python train.py --init_std_router=0.0235 --lr_router=0.000785 --train_tokens=515800000
Below are experts of layer 8 (counted from 0) of a mixture-of-experts language model. Rows are named router (the router's row for the expert), up (a neuron's input weights, with its number) and show model dimensions 0-255. Each number is 128 + 24 x the weight over its row's rms, rounded and kept within 0 to 255. Numbers have three digits each.
After each expert's rows: "mostly gets" lists some tokens that are sent to it at least half of the time; "gets" lists some tokens that make up at least twice as much of what it gets as of all text. This comes from a sample of Wikipedia text that the model never trained on. Tokens count by the router's weight.

# expert 11
router:166098133140119138135145114148116098143146136140138105095079104125092125133139131098111106112132153103091104116171146092129133150123156118104168104099113169118097165131123110101159147072132120144151129169136175095091138099125137117129124142119099135111114119133086130122085139108099147176140143133165100103100152175118136133129108168159111146133129107097152094125137143113173132128160140104159102139096147136118111130155104142156160131149157078134113102103146156115146168132140099143089133174125105137106167105139150143117139116123166113130136133108116149131170093118120141117105181103141172153149113146133142127133209135113113152114093150123130134131076084148148090122152145101132144079087088095118130144128119116093106089104119070130125110094120158137118153147141159
up12:100131156108129131161142082148139149106156140139138115125173121149118114063134149112122132126084104143097117177124178149157095109153102130086164159151149112097127140142136127113157153132177134156119141126146176124174177115169121145140126073124102105199106113100161117181105141150081113133108144100115158125174154161107102111135137135149128168119118129103123127137152124131096130149124130114114162126151127108145070124134106147093123157138147130109125159136125148139128143115121102115131118115128124091179124146117098142103121142137133081149120152122148089157118112110157093104138116095045124092119105141139127128109128125128124118120144141102120082126155158118184132149140129103134167140139101174124140167121085125119174151100123142136145114155120141109132104175116129
mostly gets: " The", " its", " the", " his", " this", " their"
gets: " the", " a", " The", " his", "The", "s"

# expert 4
router:130124111112123139134150144124141114117145102103145142152084153139152074131111118130126150129125130109121116141122113121114095122092119127155124141095168144130116148150164133115111146150134114173146159132099173106115125118142200124114109116197108066097108141151150158093122138099072099086135087173129131145121136141152112117130127091125115177128160107102147102149159124122143188113149148144121145116110092169166115134143137111174099120104193123143132140095139133174111159181147121130148161135116125158139130110146141134139133103133182171133154180098099127132148097130137115125138115127147137143135099156148124144141148116145186131089141156117128124146122137135114163138111139154144159162118125138137088119099102144072154127141128088150161116168131147166090175127142138
up0:092077094112145091158120168124108118164134106113112128105113115113131116103128153129120135080141110138101087131148120114128134097142137120133135139116102158128130145113111153109159132137137077153111102135118099111137128118128099110106122157104125125157147110071091136145116134124124079131119121117072142089136115156122119117115124083114143106113131129107153130098134087106119121131141143139141084142125169144105179102183138157148152187148142140151134150133112110106174134095109110101137131193113138120136133118164096150097094141106082115082131149116100165181132167125088140109105156126151126149148128093162142140102137150140107119101141057153134139116188114159108133189112104149095142126093172081137119107143138116130098115139110136136152155122080108120137156102105129
mostly gets: " located", " using", " based", " made", " described", " used"
gets: " of", "ing", " to", "ed", " with", " is"

# expert 2
router:112153106161116158104115131125131183131183145133122112107140101192155165140162126111132144136109152125099097155092122122119125150113064129110134108093141136116130130103136141123090130170138123135187134113119092149106108140116101124125107100137103110096109121097158144081139147112169108116156074132117154085176138091114103125161124153153138086140120093166143152095150145113085099156148155104123134104126136101136128160146161162142142115113125133111098116154121130148107109114095130162106133118155124110137135159089163140144130111138132165120102132150127177102108181124089105142179122117135118104118120131157134146115089097129168162137115137166113131113075125119105142118098112103126136105130097101117124092094188128137111110117110165092116147106127113074115130171122102
up0:126104115123135125111137168157126115120148123118150098142108118106114128140100128121126116103115113135108109175106078122133162112120133116136155121124097115100124124137077139099127141141151143114184116135117124160105111059129113091108086165119110166120156151111127121144152126137100093187111121144142126105118098131127129106102131118182125160126099140122133103124106140090099105082116114114133165166133111205152103128131148147171112120122103102142117168143131144110131111106158116097101122126070088141145135175148131109118085189152096165140159156114117124095177127132097119116151096125139085118173141149132093150131121106072124137143129162135122110157143125125105130167137094128131136122160109119160140119121127103160119125129211121142126148093142096185115133095122123
mostly gets: "See", "Personal", " Pas", "Scientific", " Candidate", " Clade"
gets: "\n\n", "=", "\n", "-", "vi", " Pa"

# expert 7
router:115149186142138122120108109119121165117086127169103165113110140113094086099107144147142115101136102153146141109141100142124112141141126153089109123162115073143123104081134146084165126128109109152107155156166158112186106100086109160109155130100139125152105118142115115126088162138115138113091136126136148114118136129147123100135110094138128118147152161097130098150131104166122120144115142164104145098158176129178118124093107131155134151117085172117147127092172107114127090112135115123187120110115155117127151110121135137120152151153126130158159107119155091121119160152150174106093068151129121115147104109149099139100088140119073161144147134144119104174126129131130111134125146122121117119121093134111080132162166096115123134166166089111088131153148155147175119119116144
up0:143097135126128106146118148125094082111183134138126130084173136164133150093127152099143157137101154129131118148119154109143145099120096172152149122143206153140111148126137092088117107114127104140129137107148163150147151109131146100149175177149146140157116129089113031122145132154111118164093143133108165125113113129128132087123109105152152108139104131155124127155141173155075107131102127132099127104139110142135095115113149143156109129127154124115147165154138116123168156109149157154144146132135099128147109091146145145112134091156119159143117117188132152125152094141118137110164093134090136134087153121099147132168137145150068134112124165125156116155097136114094115109112135136134128119123119113158095115127158117143083116167156173128115135143141119126106072092116116
mostly gets: " \"", " '", " [", " Nominated", "\\", " “"
gets: " (", " \"", "\n", "–", "\n\n", "-"

# expert 8
router:090131106149141132083141111130129104097094097108140108098152104100143106136094100098149094185117123129145129104129118119118122114088141143147141126114105113135140143121132145157103132179144119107155093103129104191158127129168131101128167165164105107096111085120161098085147099140109092100112137129067107141169093099150139105115153111094129122134120114144139142118167129120052133130165122123130150138091102111104139118132090104144167116147117127141120133150128108139106089114091158125141146147156154132127154115121097120123133131100102144142076172165110123100120107105146169104172118094113125146133118140146097116166129093150143109145133138124109145124131157098113152113128129157138141165097148102129077096129150149113139132164098169155180151125147118117143062149119103
up0:112148115130160156092132126115126111104138170135158101112130112155141151132125147156148162150117148163138140140125120145186132125096105142065138124132115113152144136118129144106094150085143134127107111121187152135124118106158122127129148091139108137091158128086125119146135095098141161118151088129117163134129136122148064127109107128136124118154150135108165116127141116116151140104131183098147157126123107128136145139177131158120130106125131127145155138123123132098133162104118091166145116122111125135111096124124134116108148085129228111081121144124147218106100123118089126140127127125091095130084094131121125107137130160117118136132121098094157146160100123107133093113123157155132139070132051141145094131172119086127125100168140123128154122138146139096148163130083133
mostly gets: " Genus", " Phylum", " Animalia", " MPC", " JPL", " genus"
gets: ")", ":", " =", "%", "a", " /"

# expert 15
router:150122157095124123163118137104138159121104122118147111167158136122143121136121110190100131138152119140134132151112145132104095136148116141176110144159173119125132193133074088118141149101136103121145185115111169121103150147089155130127113130120147100136138158174153157102157123099115144102127111152126147168102154114122151135140158127114096162142129106102125116152169133156166160111157131118119119117146134119147128134105140111092086091115165124144130120146148163134099163167138118142165138144152157155124103096167136116131131119168127137141199134109137159135119122122165091164129102140116147109097103101069164139126070118105174159069128130114148135127145128108109137109073136141123104104155119157094137144140087157094134146143136107139132115118172156159149176114120131
up0:149099086115127138108108116117159106145155115097152076116129082144124139130116135132123057087163148121094050153074195168153122135136134101139171111134121111130102132150101135152120122136157135141109087131128140134096143114124102083131116121126146082082143094159154143132121145108131145112146173150141108131112118109113118156127135174136138111131111144135154141108134128139150145123120108100110150161126080145153145129144155139165144116101132110124165182105138158135134135091110099125135130161123115175113117157129136133136125154097160124131121168122123138106144097110118130146117102153138106073178106116177079063162148110092121127131133164131123157116074107134095087127125095117085114099160130132131148100156148121151136123103150150108105077110120118129114139142132116
mostly gets: " had", " took", " became", " began", " was", " went"
gets: " was", " is", " to", " he", " were", " had"

# expert 6
router:085163117095161112107120168143152144129140132099116136110188158138121156090154164164093125076149176170121127141126138175130145103120136151130132094102139112159138177095135160132094109126072111141119133102110083181156110141107141150126180120135146172112168134124112091143115115151115129147091149101134116150083109141118089131109131123096168101119128184152133105123076144151083114114087118133091105107108091158143141149125163158096130159161107128157127140135122139116172130129131144115106103146115125129130125108117128113124127176125133133159072106154084139156133165112144101142098133142137121126099126115100096117105131102118142123143142123145111136133156103171139108079116146097125115124144136132078155124135129125137090113133118117132122129131143091084122098091157085
up0:134118108138121099107177112128155130150097131119121152141133119095159099151100140110096119098138162098130153145117125136213093128105142121151106135115096173073144139136127105123137125135142087139161120121091136138128122114126200153152116125122146114120128155121117190089119105139111166138122128106184080107131098159113112128127104153115159164134128073170157112108127157131130143137163132121137132156056107123129085127147124088146130146145130166106129139147132106178128120129156099133133152100116146149134131140093132137136149166169134120162134147086158182122122117117137114093161138127148136172120138133112120114131138127153095160142120153114131132139157151101129129132128097122198133093124124129164151127147116142114134156093094142171122081158108104101090151137133074
mostly gets: " th", " 0", " MF", " FW", " 6", " 65"
gets: "–", " 1", " 3", " 0", " 2", " 4"

# expert 10
router:135149121112114119100077123151130160068136133139107139164162089136099097131130135158105140131118107141165126113124133109117125108134135129127103143117100143151161131143069120115123121122152163157134167093123154131132105112117082140132102104156128156098109124139100143118138124152065105188121144141164119167087150140116074107118142143108158138152123136095119110109080122103140171134089126103098102094129141142138159157126139178107149185134124111134117158137116163125154132171156111101099137173090147104149126131144089112175133116116127146109164122143116158112144118176122123102088122111105142141169140103150130088086148130108109118119143114075146121112149088138125130087124145128101112177101119102125180188138127082126108154127111124117129119095112128156090130156139119
up0:134141125154196177149151098110144136115129157147166114145137106127132137128155142135119122157118098125094102130098126110122099157158111150124135126163130143119103128100143134136114160129170126126115112229165149131126106177168125121121131150102082113132145108127073077136120159152127164114128188124148173128169137127125111116153132112113104121125124163096151163122143099103130144130150143129125125107148078091099108079126092127119140114139153119141178063151137129068088106107112133140129091131166126114125128144082115119142107107097149146131126128132151094159170087100154147120128146133144120119121136132159097140127178132137152129141127165160114129114094155175138110124126126110111138079141133106132149158141122144063141131149140154144134127116137100127140088149148140
mostly gets: " season", " game", "finals", " Released", " Season", " final"
gets: " the", "\n", " a", " season", " was", " first"

# expert 3
router:088071107110138117129123144157131118129124084119106153158119121121119177088172163134159102103104183136101152104121095181163152138142139118139120156133108109133147140082164136082112134147115132112122081120113120115094127133132184099142173122113166149150138125114088100170166114085139151110111141102094115141065082151143109150143091088132142102130153125181131172136107142132123170126109144118106117106109124153075150131103112112123082136147114170148142139129174117112159132116157136136101146125148101136122093097122124126151120151103090111154081097155133114121146103125143142133117100151154113136131122110138119127140124130143104141134160114143094149112151125121131104115157132160129081116151128138137147124126151138148151065161110111133090128126188135109104147086144100
up0:137116189132110114097101098104138124126101151122109088131115106130118135147119122125106121158147135117158143138126138121148121103113125173168193156140160112121168091136115124114136146115155125139110128149112146091122155102099137151097122182126119110160111108169120107145136169123104131108108125125097113126152093132139145160122148127168128132103101158114121153109109096187129107123125091168164146104089152129094125091130146165109114128117109142090083137132253127132110138125170126126097130113123160107094125155104117158122146133134101147166114126153133152123155160099109152102104069141112143149139123173134152106141119129089132130107122147111114138181144147111101082125138094131137129140137107144158106137173118120155134115141115168131125132157130157087165094143152112
mostly gets: " $", " −", " Votes", "′", " +", "_"
gets: ".", "–", " 1", " (", " $", " 18"